From a checkpoint of a small mixture-of-experts model trained on Wikipedia: vocabulary 30287, 128 bilinear neurons an expert.
Below are experts of layer 4 (counted from 0) of a mixture-of-experts language model. Rows are named router (the router's row for the expert), gate (a neuron's input weights, with its number), up (a neuron's input weights, with its number) and show model dimensions 56-111. Each number is 128 + 32 x the weight over its row's rms, rounded and kept within 0 to 255.
Before each expert's rows: a language model's description of what the expert responds to; "comes after" lists some tokens at least twice as common just before its tokens as in all text. This comes from a sample of Wikipedia text that the model never trained on. Tokens count by the router's weight.

# expert 41
It responds to: Articles and nationality adjectives. Articles and determiners such as the, a, The, his, its, often after prepositions, plus nationality adjectives such as Polish, Dutch.
comes after: " of", " in", " to", " for", " the", " at"
router [159 161 125 119 143 113 193 130 155 178  34 136 124 149 131  96 161 154  76  95 104 175 122 137 156  68 147  86 148 124 188  82  99 116 130 154 169 128  92 131 125 136 115 151 116 106 159 171 185 108 174 153  79 166 104 140]
gate0 [122  85 118 171  62 131 116  98  97 145  94  78 101 152 152 158 153 139  92 119 130 126 160 165 121  99  90 115  93 131  80  99 120 130 164 147 128  88 139 133 147 158  94 141  79 140 122  96  83 170 114  99 208 158 155 160]
up0 [171 166 179 155 157 155 111 139 111 109 116  59  87 130 172 107 109 163 151  97 117 160  79 118 177 110 131 118  97 119 157 131 151 137 148 123 157 137  78 214  73  89 104 101 115 126  66 119 131 134 101 157  78 141 130  53]
gate1 [123 188 134 109  94 186 188 108 168 110 121 145 175  91 113 115 156 139 141  90 143 143 146 107 142  33 178 125 132  98 191 144 139 152  99 155 183  84 149 117 117 153  70 117 158 195 119 127  73  91  91 137 147 159 130 147]
up1 [ 98 112  78  86 155  87 116 102 176 176 129 168 153 158 147 153 151  73 101 145 164 115  91 139 181 173 162  86  82  96 117 148 149 153 129 139 126 129 156 200 167 122 115 134 123  87 126  85  38 132 146 137 128  81 152 189]
gate2 [141  82 142  94 128 117 111 113 143 121 136 100 166 170 141 137 124 128 163 128  82 148 169 130 174 151  91 169 120 125 163 118 143 210 130 141 124 123 108 130  91 155 178 157 153 179  97  61 115 154 113 202 127 119 111 128]
up2 [178 136 114 148 178 168  57 121 176 134 104 168 153 167 126 123 127 162 134  88 133 129  75 147 166 152  97  99 152 142 129 136 129 111  77 117 165 142 102 178 139 129  64  99  95  64 123 122  75 193 137 112 132 132 119 121]
gate3 [137 114 184 105 156  97 156 116 133 191  60  78 120 232 182 115 160 161  87 123 106 127  87 139 152 136 143 141 184 100 144 132 187 129 137 100  87 126  85 130 102  87 110 162 117 137 204 128 170  98  46 151 104 128 123 186]
up3 [147 109 154 137 135  84 180 117 121 120 169 109 118 113 137 101  78 169 108  97 167  89 110 136 133 100 155 150 121 155 136  97 114 106  72 113 193 100 146 169 141 137 131 145 102 117 126 134 157 183 153  66 104 140 176 154]
gate4 [125  96 171 125 108 116 106  81  77 146 129 116 121 131  92 124 137 128 107 104 117 153 131 119 153 108 104  84  84 238 108 103 145  74 161 105  77 102 119 142 116 112 172 172 118 130 174 150 127 148 122 171  97 119 142 143]
up4 [217 111 100 155  97  86 139 106  95  87 133 118 150 183 152 123  81 167  64 112 123 123  97 159 138  94 133 114 161 170 160 141 150  81  88 120 154 158 135 155 154 122 128 131 141  77  90 120 112  97 112 102 117 146 159 106]
gate5 [113 172 109 107 116 143 110 118 133  87  53 181 141 127 118 138  81 139 155 131 129 102 127 160 144 105 103 173 154 113 188  99 189 126  89 144 188 154 121 147  80 149 175 171 132 124 115 125 167  97 132 139 149  81 103 131]
up5 [110  97  93 136  91 107 116 124 154 123 121 163 171 195 137 148 183  92 162 133  88  97 163  88 154 115 162 108 117 151 150 109 126 105  95 127  91 147 128 186 127  88  65 113  73 151 130 118 176  95 118 105 158  86 183 130]
gate6 [133 168 126 186 137 166 147 127 166 155 102  73 152 118  86 126 133 113 136  97 190 132 116 149 135 126 175 122 193  69 156  83 107 128 163 117 132  92  26 192 163 164 167  69 128 102 121 135 184  72  71 134 115  66 176 115]
up6 [159  97  89 130 108 111 161 166 116 107 138 142 142 117 148 136 106 150 114 136 155  93 161 113 107 140 131 148 145 131 130 159  58 113  91 179 130  95 134 160 160 121 113  84 128 122 120 199 144 153  46 109 130 119 176 128]
gate7 [173  74 106 100 140 153 128 145  76 160 124 105 120 111 140 113 117 134 174 151 153 124 141 168 133 151 143 172 149 182 189 130 100 170 132 111  88 124 173 105  76 106 129  45 112  67  53 127 133 141 105 116 122 141 118 171]
up7 [143 139 142 134 161 148 160 173 117 133 123 117 175  93 167 177 111  84 138 132 120 133 115  96 104 105 101 175 136 124 124  86 166 127 100 111 104  80 116 128 150 157 123 167  97  81 161 128 111  36 120 179 169 146 159  71]
gate8 [152 134 173  50 143  95 104 140 171  98 142 148 137 107 183 141 172 142 103 146  61 115 110 128  97 130 100 166 133 132 138  88 100 145 188 175  92 104 136 144  89 159  68 134  91 180 180 176  87 164  97 138  89 167  86 139]
up8 [110  84 117  81 129 153  64 110 146 102 106  84 136 144 125 185  39 120 155  85 177 189  61 148 124  99 136 208 186 160 127 130 126 129 157 153  97  90 156 120 139 127 184 115 117 106 143 139 111 111  77 105 112  71 171 117]
gate9 [111 173  95 139 136 155 176 150 132 138 140  90 158 192  69 166 144 108 181 167  78 131 163 104 161 135 155 109 101 101 147 201 125 158 111 148 147 151 145 118 164  85 133 109 134  89 124 153 119 109 115 208 122 166 131 127]
up9 [190 170 139 128 138 119 166  82 105  94 160 121 158 109 172 137 179  96  63  93 106 124  92 112 101 181 123 108 126 136 112 157  64 173 155 142 172 140 110  73 146 122  96  92 104 150 141 171  81 130 106  98 168 125 158  68]
gate10 [143 116 122 136 192  85 115 104 135 138  97 195 156 136  80 168 224  81 177 159 156 107 166 104 151 123 124 137 145 140 161  79  85 112 139 101  94  91  97  53 136 156 123  80 178 154 111 129  43 127 169 199 152 103 112 135]
up10 [150  85 122 172 166 139 146 159 133 176 100 167 182  76 117 127  91 151  92 106 120 110  85 124 153  98 120  84 103 146 126 147 179 131 102  99  43 112 131 155 113 140 153 111 137 145 133 166 118 144 157 197 141 178 115 161]
gate11 [132 134 148 124 149  86 148  75 141  93 106 130 140 117 160 131 129 119 164  30 130  83  97 163 179  71 171 198 123 115  48 124 129 144  68 174 140  68 102 177 110  57 126 152 157  75 117 107 203 143 102 146 117  95 139 137]
up11 [ 58  44 175 144 117 110 132 169  69  81  91 194 111 117 152  44  98 110 159 156  89 119  91 190 104 118 105  88  96 145 129 153 129 142 145  20 159 177 104  87  81 105 163 155 173 115 103 139 122 118 145 153 116  82  91 100]
gate12 [170 108  96 100 100 103 122 110  90 167 147  79  90 195 177 110  75 139 123  24 140 109 110 195 138 131 115 162 134 145  89 137 132 168 115  78  70 136  91 179 131  99 128 161  24 146  99 153 172 174  91 158 129 138 113 167]
up12 [147 102  93  99 141 127 155 150  59 114 180  79 100  79 155 100 145 125 131 128 193 136 148 146 164 141 104  93 117 149 111  50 189 132 104 107 162 160 171 137  42 164 180 103  75 157 131 168  69 161 136 135 118 109 147 106]
gate13 [118 129 112 129 159  81 149 139 127 136 173 126  84 156 146 135 119  38 127 101 169  99  89 107 121 142 145 136 159  95 161 119 121 100 123  79 107 196 135 138 141 125 186 101 153 154 158 123  38 136  88 124 192 187  42  85]
up13 [125 111 169  48 153 160 157 147 135 218  59 106 129 101 138 157 116 113 181 161 114 131 116  95 135  89 121 106 112 189 186 135 135 149  95 172 115 134 111 113 114  99 106 137  56  86 101 144 150 150 151 156 113 138 152 112]
gate14 [121 137 171  56 177  73 156 115 106 118 126 128 160 192 121 109 135 146 201 182 144  95 126 142 146 176 185  92 124 134 178 112 136 127  77 123 174 140 188  82 110  76 131 108 117  89 154 132 101 143 135 114 159 119  70 124]
up14 [173 134 125 115 128 192 184 130  86 122 118 187 124 183 104 139  97 128 137  72  89  98 125  56 140 115 204 146 142 140 107 135 108 159 104  86 129  74 160 174  94 181 107 186 117 169 121 105  79 142  95  75 111 111 135 112]
gate15 [111  88  93 136 179 146 132 168  73 143 168 181 134 105 108 167 142 121  75  77 151 133 122  64  63 154 163 116 148 112 139 118 159 123 115 154 107 169 125 246 126 142 120 112  98 170  38 137 138 180 117 144 132 209 147 113]
up15 [112 114 115 107  74  80 107 135 121 134 179 109 139 124 133 128 158 171 117 174 138 198  92 132 138 138 137  96 108  91 178 115  73  87 142 124 172 150  91 130 128 165 153 113 132 122 183 162 121  60 149 123 160 108 140 146]
gate16 [104  98  93 106 156 136 150 116  97  96 140 125 143 120 118 154 121  61 127  72 158 142 149 112  59 168 144 177 100 124  81 169 129 134 146 152  77 104  96  70  86 170 179 128 178 169 100 187  83  79 166 149 125 147 157 130]
up16 [134 127 163 148 106 149 160 127 123  79  95 163  44 142  58 159 117 170 148 119 127 106 141 113 116 166 120 169 137 109 159 169  41 158 180  89 164 133 146 171 118 121 143  95 116 101 185 188  60  82 111  53 111 135 137 114]
gate17 [102  79 114  87 134  43 110 137  95 197 152 120 116 186 167 147 128 144 107 179 123 121  95 160 115 120 114 132  98 151 147 124 160 150 112 140  83 120 147 132 103 167 139  88 108 152  97 144 136 149  83 120 155 144 147 153]
up17 [106  78 169  91 118  60 130  95 134 117 102 132 126 119 140 115 126 148 184 158 139 155 135 114 165 153 129 160  97 151 146  94 154 125 122 173 148 105 103  95 108 201 117 111 138 155 164 125 118  94 182 153 123 149 169 170]
gate18 [173 131  95  91  58  87 127 102 102 187 114 187 175 131 147  93 162 160 151 143 159 161 130 114 128  93 197 136 169 185 112 152 131 101  98 122 144 152 118 148 186  90 143 115 166 133 104  88 119 169 167 184 123 106  85 146]
up18 [ 72  90  97 127 179 117  98 182  99  79 116  92 120 139 142 125 162  93  84 161 133 103 149  95  99 160 117  93 177  50  98 115 115 145 152  68 107 176  96 161 145 104  68 119 126 185 121 145 110 184 178 132  56 110 147 136]
gate19 [121 138 163 156 125 114 105 115 118 101 113  65  88 199 100 180 160 137 184 120 150 113  89  88 120 125 119  94 146 119 167 125 156 106 114 136 133 154  88 104  98 136  70  94 134  94  81 135 180 110  94 135  87 105 103 141]
up19 [153 170 129  62 140 171 170 161 132  81 144 156 196  62 165 102 145 131 142 112 104 182 141 130 152  85 112  89 145 139  90  99 153 119 131 142 161 126 172 125  81 154  76  92 112 164 201 131 180 124  85 156 146 135  99 124]
gate20 [115 124 215 119 103  92 105 179 164 147  84 119 140 133 105 178 100 100 134 122 115 122 173 116 177  70 129  70 111 144 131  92  80 120  70 216 140 128 143 107 192 169 161  90 139 161 131  55 139 134 202 112  63 176 142 146]
up20 [115 100  82 119  87 115 156 135 133 105 125  97  92 135 155  99 147 152 175 202 199 155 121  60 160 176 112  84  62 157 104 146 159 107 166 123 155 167 134 145 145 145 170 101 139 149  75  72 167 101 133 176  79  60 117  93]
gate21 [137 153 109  94 160  91  91  66 116 132 108 148 135  30 165 164  95 190 137 151 163  87 149 125 116 107  99  65 148 118 138 108 189 134  83  66 184 133 105 127 122 162 127 117 138 159 147 129 107 110 166 115 110 111  99 154]
up21 [151 157 157 155  89 110 107  88 101  93 171 182 148  93  94 160 111 183 101 117 160 136 126 126 148 177 155  98 107 131 207 118 164  86 123  72 156  77 152 163 172  78 145 173 131 132 185 166  71  94  92 140 110 174 139  69]
gate22 [176 103  98  89  90 122 105  86 141  84 147 145 162 132 147 155 108 153 105 166  91 126 134 159 176 149  97 163 129 146  64 122 108 119 127 130 101 157 100 155 203 179  83 112 154 138 118 204  45 161  99 167 132 137  84 168]
up22 [125 133 112 196 101 164 117 104 116 156 156 128 142 119 163 153 132 101 158 138 189 158 131 214 150 139 116 111  90 143 123 105  85 110 125  95  97 160 178 134 122 182  99 169 160  90 105  75 127 154 142 128 146 141 145  85]
gate23 [126 149 149  80 132 123 142  90  95 157 130 104 145  53 105 166 161 130 177 115 103 101 152 155 126 174 109 152  91 206 125 106 107 118 135 122 187 136 127 136 124 144 138 185  99  91 103 116 186 130 184 160  80  66 174 105]
up23 [133 115 160 134 169 139 174 168 166 139  77 139 137  98 129 108 129 121 104  96 173 133 156  88 115 110  99  97 174 106 100 134 125  90  77 105 149 165 158 151 120 184 146 103 190 164 128  89 134 112 146 117 149 131 153 129]
gate24 [118 123  93 120 111 138 132  71 120 155 116 127 137 200 146  90 152 144  67  95 140  95  83 141 129 158 112  89 142 114 206  90 199 146 160 184 137 157 119 136 115 143  67 112 112 128 136 142 132 123 164 140  98 106 141  93]
up24 [115 134 124  53 157  95 131 145 129 142 112 115 119  55 145 100 132 124  62 104 133 223 147 125 122 104 157 142  56 172  88 127  72 120  83 156  81 129  71 132 151 139 133 134 144 110 182 145 143 137 120 136 116 151 134 139]
gate25 [147 170 147  92 101 117  95  81 118 142  77  79 180 146 108 132 199 144  68 146 109 140 117 136 185  94 149 135 134 128 138 120 173 148 111 101 153 152  83 120 176 159 179 148 166  61 128 114 132 185  55 103  76 105 130 133]
up25 [117 130 132 163 184 133 128 165 150 115 124  72 104 114 109 154 156 112 146 145 139 178  98 105 154 172  83 124 100  78 153 131 129  94 128 115 156  79 104 131 130 161 118 135  86 111 155 126 128  95 151 151 130 145 175 122]
gate26 [163 100 110 174 162 102  75  99 178 174 174 117 107 115 137  88  28 144  68  85 157 100 142  90 158 111  90 108 136 110 169  95 157 142 102 116 169  78 160 127  86 110 101 176 183 119 103 103 195 100 136 144 140  99 153 146]
up26 [ 94 120 139 138 148 136  92 113 134 136 137 125 149  76 137 120 138  95  83  66 133 135  82 117 158 142 171 153 120 136 104 108 168 114 152 156  59  95  74 125 141  91 145 168 166 121 171 112  92 127 137 171 142  91 188 180]
gate27 [152 123 113 172 152 144 128 135  75 118  72 204 118 122 116 150 162 167 175 130 109  98 162 119 126 116 146 125 163 136  76 209 124 101 116 163 161 142 126 137 144 116 181 129 177 149  92 145 140 120 126  99  80 186 140  98]
up27 [130 133 159 177 148 147  75 116 109 139  82 166 118 142  82 156 140 128 148 167 121 125 180 109  96 146  78 189 114 146 116 147  83 164 103  64 186  99  72 136 146 115  84  91 155 177 125 172 200  96 152 127  67 168 125  59]
gate28 [175 145  38 113 153  76 110 158  92 146 187 138 118 135 115 113 138 143 122 174 122 140  98 120 101 120 145 159 142 128 134 127  94  98 122 106  82 155  92 146 122 148 106 145 144 114 131 137 192  91 158 116 167 147 150 123]
up28 [ 99 157 105 112  96 121 115  69 171 179  78 117 126 126  88 132 166 161  93 104 116 118 147 125 185 100  94  82 122 114 168 114 125 138  43 164  72 114  67 123 158 120  53 142 118 183  73 172  79 169 114 138 158 103 140 148]
gate29 [125 177 119 134 170 140 153  70 124 122 180 161 118 105 114 108 114 157 154 160 119 174 120 126 100  83 166 128 134 194 123 146 108  90  77 103 152 137 122 178 130 125 119 122  76  88 100 124 132 174  97 147  94  61 119  54]
up29 [ 72  99 146 148 111 178 110  98  99 123 121 139  83 173 160 156 144 159  84 105 182 146 130 181 117  59 138 118 123 135 126 151 156 126 148 138 177 188 173 107 144  65 153 124 136 155 111 123 141 145 114  97 132 162 191 120]
gate30 [ 83 142 125 105 212 148  93 106 134 108  74 155 116 100 165 133  98 114 102 197 118 132 104 156 114 152 118  96 211 142 113  87 121 133 105 138 132  76 113  89 188 164 180 154 135  74 130  50 170 117 255 165 115 121 142 141]
up30 [ 85 124 189 129 117 188 118  80 171 180 175 128 166 173 189 151 157 157 162 123 118  94 138 108 110 121 154 158  98 135 130 159  94  67  88 164 113 177 104 115  86 138 124 132 178 176 150 171 147 161  93 119 192 138 136 147]
gate31 [176 125 150 172 119  94 128 128 127 118 184 129 117 143 143 108 139  89 105  99 107 100 160 172 132 153 165 123 145  52 167 162  97 145 115  84  92  99  93  86 130  84  71 226 142 125 120 146  98  65 142  89 105 157 106  98]
up31 [171 113 172 128 161  91 120  92 168 139 146 107  89 218 198 130 181 120 112 158  89 120 140 121  95 135 118  86  65  87 141 142 136  98 140 114 104 182 113  79 182 111 108 208 127 136 143 173 100 109  74 118 146 139 101 114]
gate32 [ 95 149 109 187 138 185 174 120 124 172 128 149 193 172  76  87 141 165 112 119 152 149  78 138 204 101 129 163 125  89 153 128 145 122 149 118 148 167 124 156 160  86 144 115 118 139 112 107 144 129 129 125 144 102 127 128]
up32 [122 163 126 145 129 136 150 128 175 168 103  80 126 131  94 172 165 143 153  72 155 131 100 124 144 124  95 121  62 140 107 204 141 136  85 175  85 102  79 175  93 128 138 101 111 138 180 146 176 117 137 146 149 116 143  97]
gate33 [202 171 120 155 119 135  93 119  42 162  97  68  84 152 177 143 120 217  83 136  86 133  44 113 167 116 155 167 137 164 161 142 189 143 160 202 103  99 119 118 135  90  84 108  88 106 170 136 175 161 116 117 146 138 164  92]
up33 [ 92 116 170 117 123  42 186  86 182 126 172 146 100  66 140 112 125  47  97 128 155 134 104 143 151 131  63 142 176 140 134 139 118 166 112 106 121 154 176  93 162 100 123 108 114 131 123 133 116 128  83 150 146 165  77 151]
gate34 [121 124 112 164 189 148 142  90 104  93 107  84 104  78 116  73 112 122 189 151  74 126 136 176 175 151 145 223 145 109 124 141 138  57 202  65 162 220  80  98 145 129 173 116  84  93 131 140 129 112  92 116 128 113 162 152]
up34 [112 166 141 113  91 147 151  52 132 118 165 102 121 143  90 177 153 100  94 123 178 151 143 160 130  27 140 125  92 207 114 118  75 106 180 101 156 133  99 123  64 121  89 125  92 160 173  98 175 119 101 110 124 107 144 116]
gate35 [105 153 105 131 135  70 139  97 128 106 145 136  85 157 135 112 105 151 201 129 205 129  97 106 102 147  54 171 146  99 102 123  91 148  93 107 163 128 101 148 131 122 177 158 104 136 161 140 140  57 176 120  85 154 133 142]
up35 [138  83 155 141 118 125 148  90 128 138 111 184 141 158 148 176  57 167 156 105 121 154 161 135 166 149 135  98 117 117 132 124 152 111 186  66 155 104 121 155 174 140 135 148 127  73 131 101 205  73 134  77 120 169 196 121]
gate36 [ 71 112 115 164 142 113 143 124  70 181  89  96 122  85  85 149 163 107 135 141 154 133 126 149 166  78 151 149 157 100  86 134 143 127 142  96 189 128 184 134 146 112 130 123 144 116  94  94 111  74 140 131 163 120 117 145]
up36 [134 128  89 164  57 105 109 128  73 116 109 120  85 139 115 129 160 171 145 110 112 149 147 137 165 110  96 151 141 146 120 118 106 140 140  89 133  63 103 136 109 143 119 128  80 113 148 116 110 164 123 134 128 122  88 162]
gate37 [106 144  94  86 176 121 121 217  66 125  87 153 133 118 146 121 153 202 150 116 145  74 116 161  69  92 110 153 184 132 164  97 127  97 138 132 132 167 119 146 186  98 188 159 124 179 144 119 166 113 118  90  81 128 156 146]
up37 [ 83 128 106  94 118  95 134 155 133  76 134  95  93 162 123 159 131  93 102 152 132 166 157  43 122 176 174 122 148 104 185 124 100 139 139 123 147 149 125 152 111 138 126 146 147  57 119 140 111 125 164 120 160 116 163  94]
gate38 [110 148 140 208  83 118 102  91 125  66 138 106  87 100  55 144 145 115 154  73 121 110 132 164  97 120 117 124 128 132  83 132 141 165 119  95 117  77 188  61 168  64 115 138  76 169 145 179 109 141 118 166  66 116 147 135]
up38 [155  72 144  90 126 122  74  75 135 112 123 145  73 187 100 115 171 107  83 188 119 171 142 128  76 136 120 157 122 126 163 135  87 133 148 128 127 126  78 105 219  91 155 149 104  84 144 111 125 155 130 134 115 120 151 131]
gate39 [119 145 144 169  62 103 116 125 166 112  91 124 120 133 114 123 117 132 108 129  73 162 159 143 139  73 153 140 146 181 166 139 156 120 141 103 182 110  96 177  75  94  82 110 117 165  80 171 151 107  93 152  83 125 131  92]
up39 [107 156 118 106  68  86 112 136  42  81 160 137 133 141 139 183  97 115 126 100 182 125 128 142 145 106  49 134 107 122  98 168 143 161  72 105  93 103 138 138 146 150 118  67 160 105 150 129  82 166 140 129 137 128 149  82]
gate40 [117 142  55 100 153 125 149 140  89 155 127 123 145 124 118 110 175 142  56 123 145 132  72 113 142 114 120 105 127 134  90  84 129 108 197 116 116 137 121 132 102 133 142 188  88 128 129 125 132 102 140 117 121  76 116 143]
up40 [129 124 158 134 141 134 142 157 186 137 117 101 150 193 132 144 146 120 136 167 124 157 124 161 113 151 118 185  91 126 132 110 204 121 160 148  93 149 175  96 124 165 126 154 142 128 117 165  73 162 121 190 135 201 106 100]
gate41 [120 155 128 206 175 176 148 111 121 106  95 151 106  92 161 122 109 132 228 180 170 151 139 226 112 149 102 113 142 127 117  99 191 113 104  90  94 107 134 132  80  91 112 121  91 135 118 117 134  68 178 146 101 134 128 160]
up41 [157  53  81 121 161 147  86 102 181 138 106 146  99  53 133 155 141 102 168  91 136 179 142 206 103 163 129  64  87 135  99 154  59 111 103 150 134 167 137  76 135 152 135 122 127 116 153  75 215  58 141  72 104 170 138 149]
gate42 [ 73 177 138 145 136  76 121 113  79 144  94 159 147 119 138 142  66 148 156 116 135 133 103 139 143 128 132 119 131 101 130  90 160 153 223 129 126 125 144 124 123 122  77 141 119  70 161 116  96 117 121 126  90 122 106  96]
up42 [171 136 104 168 160 110  80 115 128  94 174 110  95 163  62  87  98 130 139 157 111 125 134  88  87  96 148 146 128 142 125 185 134 152  78 128 199 109 118 118 163 129 202 145 136  88  92 127 108 163 102 158 120 127 181 152]
gate43 [123  70 119 185 120 122 119 161  88  61 175 108 112 148  84  75 113 140 195  86  32  86 132 118 149 104 138 170 104 116 143 175 142 136 192 145 142  75 157 126 146 107 118 153 140 154 163  82 149 108  95 161 105 159  73 117]
up43 [ 86 131  78 132 148 134 126  96 139 150 137 106 127 173 127 121 132 103 124 153  98  28  91 173  94 188 132 160  93 116  98 147 162 108 141  95 118 135  98 165 125  75 102 174  93 148 128 142 142  84 136 135 109 130 136  78]
gate44 [103 183  86 179 128 150 110 162 143 138 145 159 131 124 129  97 163 144  87 171 142 129 148 145 178 209 102 105 161 172 106 149 160 112 111 156  83 166 104  81 111 176 135 124 123 103 117 163 131  74 185 125  87  88 151 144]
up44 [ 90 143 151 110 113 117 113 123 131 139 173 116 111 141  76 124 132  88  88 224 106  97 147 123 145 178 180 161  37 149 165 142  73  79 168 151 152  91  83 114 116  88  87 141 141 134 206 140 134 162 203 104  69 122  99 100]
gate45 [140 128 134 163 110 183  64 107  88 144 132 124 144 106 145 116  86 113 174 102 123 196 159 144 118 107 126 145 137 116 128 117 128 118 111 159 207  97  87 143 105 205 103 103 140 155 121 141 112 131 149 167 167 116 163 136]
up45 [ 91 188 121 161 126 121 155 125 165  94 155  64 109 159  83 130  96  94 117 158 187 128 129 138 104 149  10 164 113 148 161 171 143 128 126 103 103 200 107 113 125 114 148 159 151  81 146 152 101 114 102 165 151  55 152 159]
gate46 [109  93 167 134 159 140 114 158 134  51 171 154 148 112  65 204 148 143 163 122  90  89 169 112 166 130  97 121 145 164 150 114 135 110 183 109 143 102 180  84 202 108 192  71 169 200 175 182 102  64 135 139 107 121 118 126]
up46 [122  94 161 170 124 213 111 132 105 160 145  92 119 109 131 169 185 137 110 120 197 130 108 121 143 130 148 164 129 122 135 138 119 111 151 184 132 116 157  90 128 205 114 133 118 158 115  97  97 106 119 102 119 109 128 122]
gate47 [142 167 207 101  97  98  83 126 163 131 148 115 110 104 135 136 113  56 129 112 119 139 111 171 100  98 125 120 140 118 149 110 155 157 104 101 108 182  68 136 145 144 120 179 209 113 125 132  79 152 155 174  84 176 122 130]
up47 [ 98 122 128 140 108 156 151 158 106  92  67 139 182 103 111 131  99 158 152 142 192 163 125 123 117 148 148 197 148 166 146 133 161  96 160 160 113 123 153  65 137 143 146 188 113 124 145 135 112  78 140 106 128 115 153  57]
gate48 [117  91 187 126  97 121 120  80 163 142 172 191  83 172 122  99 105 142  90 123 119 131 149 120  93 151 108  89 145 121 144 185 120 122 133 120  69 166  98 101 133 126 130 146 110  95 162 125  61 111 148 137  94 156 176 133]
up48 [118  74 136  96  72 147  91 119 143  85 156  94 176 127 114 138  80 100 175  97 163 167 144 126 216  90 132 161 141 160  80 135 191 118 116 108 145 142  91 129 123 160  82  84 120 113 195 197 122 137 172 117 105 179 125 167]
gate49 [109  97 130 170 141 136 134 140  89 118  96 156 112 122 133 144 153  90 150 170 134 134 118 214  99 146 124 108 136 101 111 126 144 150 156 156 143  84  95 118 135 133 134 132 112  68 125 123  72 127 128 169 131 130 151 134]
up49 [157 111 104 107 135 115 102 167  94 126 125 151 119 123 139 167 112 153 143 181  75 145  95 115  72 134 122 128 172 118 122 149 184 116 173 112 109 166  83 138  89 164 155  80  98 134 147 141 153 199 136  73 141 111 105 144]
gate50 [168  98  82 102 121 199 102 159 118 123 114 123 115 129 188 141 108 215 139 104  93 128 106 118 211 144 100 107 119 105 128 133 137 162 128  90 126 101 173 124 146 170 117 149  76 126  59  97  75 138 130 118 192 144 157 181]
up50 [127 150 164 193 155 136 185  96 135 203 166 150 138 117 116 172  72  95 104 174 140 148 127 108 146 110 108  74 122 168  46  63 159  83 112 136 124 168 100 138 162  75 102 137 119 140 166 136 151 143 114 161 116 144  72 100]
gate51 [160 141 118 157 171  92 158  91  78 153 135 111 171 100  69  79 121 182 133  68  88 183 126 121 118 103 140  61 139 112  69  53 102 136 127 149 170 158 127  96 117 138 103 133 120 143 132 127 152 163  92 187 140 133 114 117]
up51 [187 107 140 212  68 167 148 147 134  84 117 119 127  75  86 156 117 164 112 141  97 158 140  75 112 122 111 172 139 180  99 119 127 167 147 105 154  99 136 150 149 155  73 121 129 115 109 147 162 105 126 106 145  88 122  92]
gate52 [155 167 129 101 112 136 130 110  77 123 131 174 118 115  97  96 146 123 133 101 123  96  99 201 104 104 155 126 114 159  90 107 159 109  72 171 154  97 116 124 156 138 120 115 143 127 169  81 130  98 109 150  95 111 131  96]
up52 [114 144 173  55 118 111 119  51 113 173 133  99 189 152  89 189 153 136  99 137 149 118 174  96 112 124 188 120 123 120 174 187 108 134  89 128 142 125 131 195  57 120 148 175 173 148 164  79 106  60 131 183 102 109 129 112]
gate53 [ 98 105  91 127 104 164 110 122 113 107 158  98 211 159 133  93 116 118 146 124 126  82 171 163 142 128 122 127 122 166 107 210 142 136 116 148 145 107 134  97  99 104 116 101 171 119 137 174 158 179 133  87 151 154  96 186]
up53 [123 172 144 168 103 122 102  73 157 155 114 105 182 145 109 110  80 112 114 146 112 159 104  80 109 137 113 103 132 157 173  91  88 100 123 158 104 105 190  89 145 147 180 186  76  93 115 136 161 164 143 115  57 190 123 122]
gate54 [140 136  82  53 105 113 123 182 118 195 134 130 108 108 135 116 116  85 162 192 102 130 219 153  83 156 138 169 106 122 128  77  81 114 162 154 104 142 111  92 144 167  85  93  96 144 124 139 179 145 106  95  46 113 140 134]
up54 [152 143 143 108 126 109 134 170 125 117 111 146 123  99 120 156 150 152 157  75 121 131 155 119 145  89  99  93 226 134 147 123 133 129  92  91 201 161 160 179 145 153 146  89  53 131 177 103 157 117 122 110 112 119 154 162]
gate55 [150  90 112 103 153 141  91 119 106 165 108 116  68  94 138 110  86 105 130 133 159 127 171 109 123  83 111 115 192  74 143  75 145 105 110 102 171 129 127  86 169 106 142 130 149 167 113 160 132 122 165 130 120 104 164 106]
up55 [159  87 137 143  72 146 138 105 157 169 179 132 163  80 104 139 134 108 149  87 132  97 158 170 125  68 111 181  95 110 129  72 150 180 185 123 125 142 108 137  90 128  69 153 107 158 147 137 146 147 103 140 147 103 129 138]
gate56 [137 169 119 153 161 113 119  91  94 150 175  95 103 149 173 180 112  39 153 147 119  94 103 139  79 104 120 119 152 100 138 173 114 111 142 157 138 142 121 144  92 140 128 100  80 140  88 148  80 123 117 130 155 160 156 134]
up56 [102 118 102 116 142 158 123  95 194 104 113 139  58 173 101 140 106 117 139 150 138 110 154  63 104 103 121  94 196 122  95  89 172 168 167 101 120 130 105 156 166 139 115 136 135  82  80 161 151  79 187 138  90  44 103 135]
gate57 [145 117  71 206 117 116  96 131 139 133  96 104 143 106 178 121 119 127 116  75 135 101 140 136 141 147  78 122 107  65  94  82 137 113 114 106  86 168 144 203 113 128 110 142 130 151 154 154 168 173 123 184 138 175 148 152]
up57 [136 144 174 179 102 143 114 108 157 120 126  61  67 215 118  78 106 178 184 165 148 164  89 100 116 106 121 114  79 113  69 101 115 123 126 146 132 108 122 165  80 154 188 129 154 111 145 104 159 103  77 143 169 117 119 124]
gate58 [118 143 119 197 139  61 173 119 124  93 162 123  79 167 124 135 116 107 123 135 137  98 149 140 160 161 133 158 107 149 112 159  47 131 150 141 105 144 120 165 141 110 138  92 193 109 113 122 104 146 134 119 100  86 158 123]
up58 [157 117 142 145 151 146  79 112 112 103 165 152 176  70 142 114  90 137 120  86 168 128 123 139  79 132 127  27 118 161 145  64 152 150 148 134 126 100 103 101 143 132 107 157 114  80 168 141  52 133  86 112 190 161 126 131]
gate59 [ 88 136 126 164 139 125 129 146 127 154 148  83 153 168 182 140 115  77 118  93 202 136 148 127 136 147  99 194  83 119 119  90 134 118 173 183  98  57 140 147 122 151 113 125 155 171 157 169 143 147  99 114 119 200 194 115]
up59 [117 139 125  98 130 156 172  96 140 190 125 127 149 155 170 158 138 143 130 106 116  64 110  72 129 117 161 135 153 103 154  83 160 119 139 124 128 175 158 155  99 165 125  98 124 117 127 140 130 179  91 174 157 139 154 148]
gate60 [ 85 157 110 114  93 114 134 123 171 137 104 123 108 118 124  89  41 159 167 117  87  66 138 141 173 165 111 111 135 129 123 185 134 137  88  92  69 129 168  85 113 175 104 125 131 109 161 148 159 140 161 124  95 151 126 131]
up60 [138 195 165 173 157 147 115  70  88 139 109 130 107 146 151  98 135  70 152 118  86 121 122 118 114 177 138 113 161  98 129 111  41 126 111 152 118 109 124 109 122  95 111 144 107 185 127 129  72 158 185 112  69 135 115 140]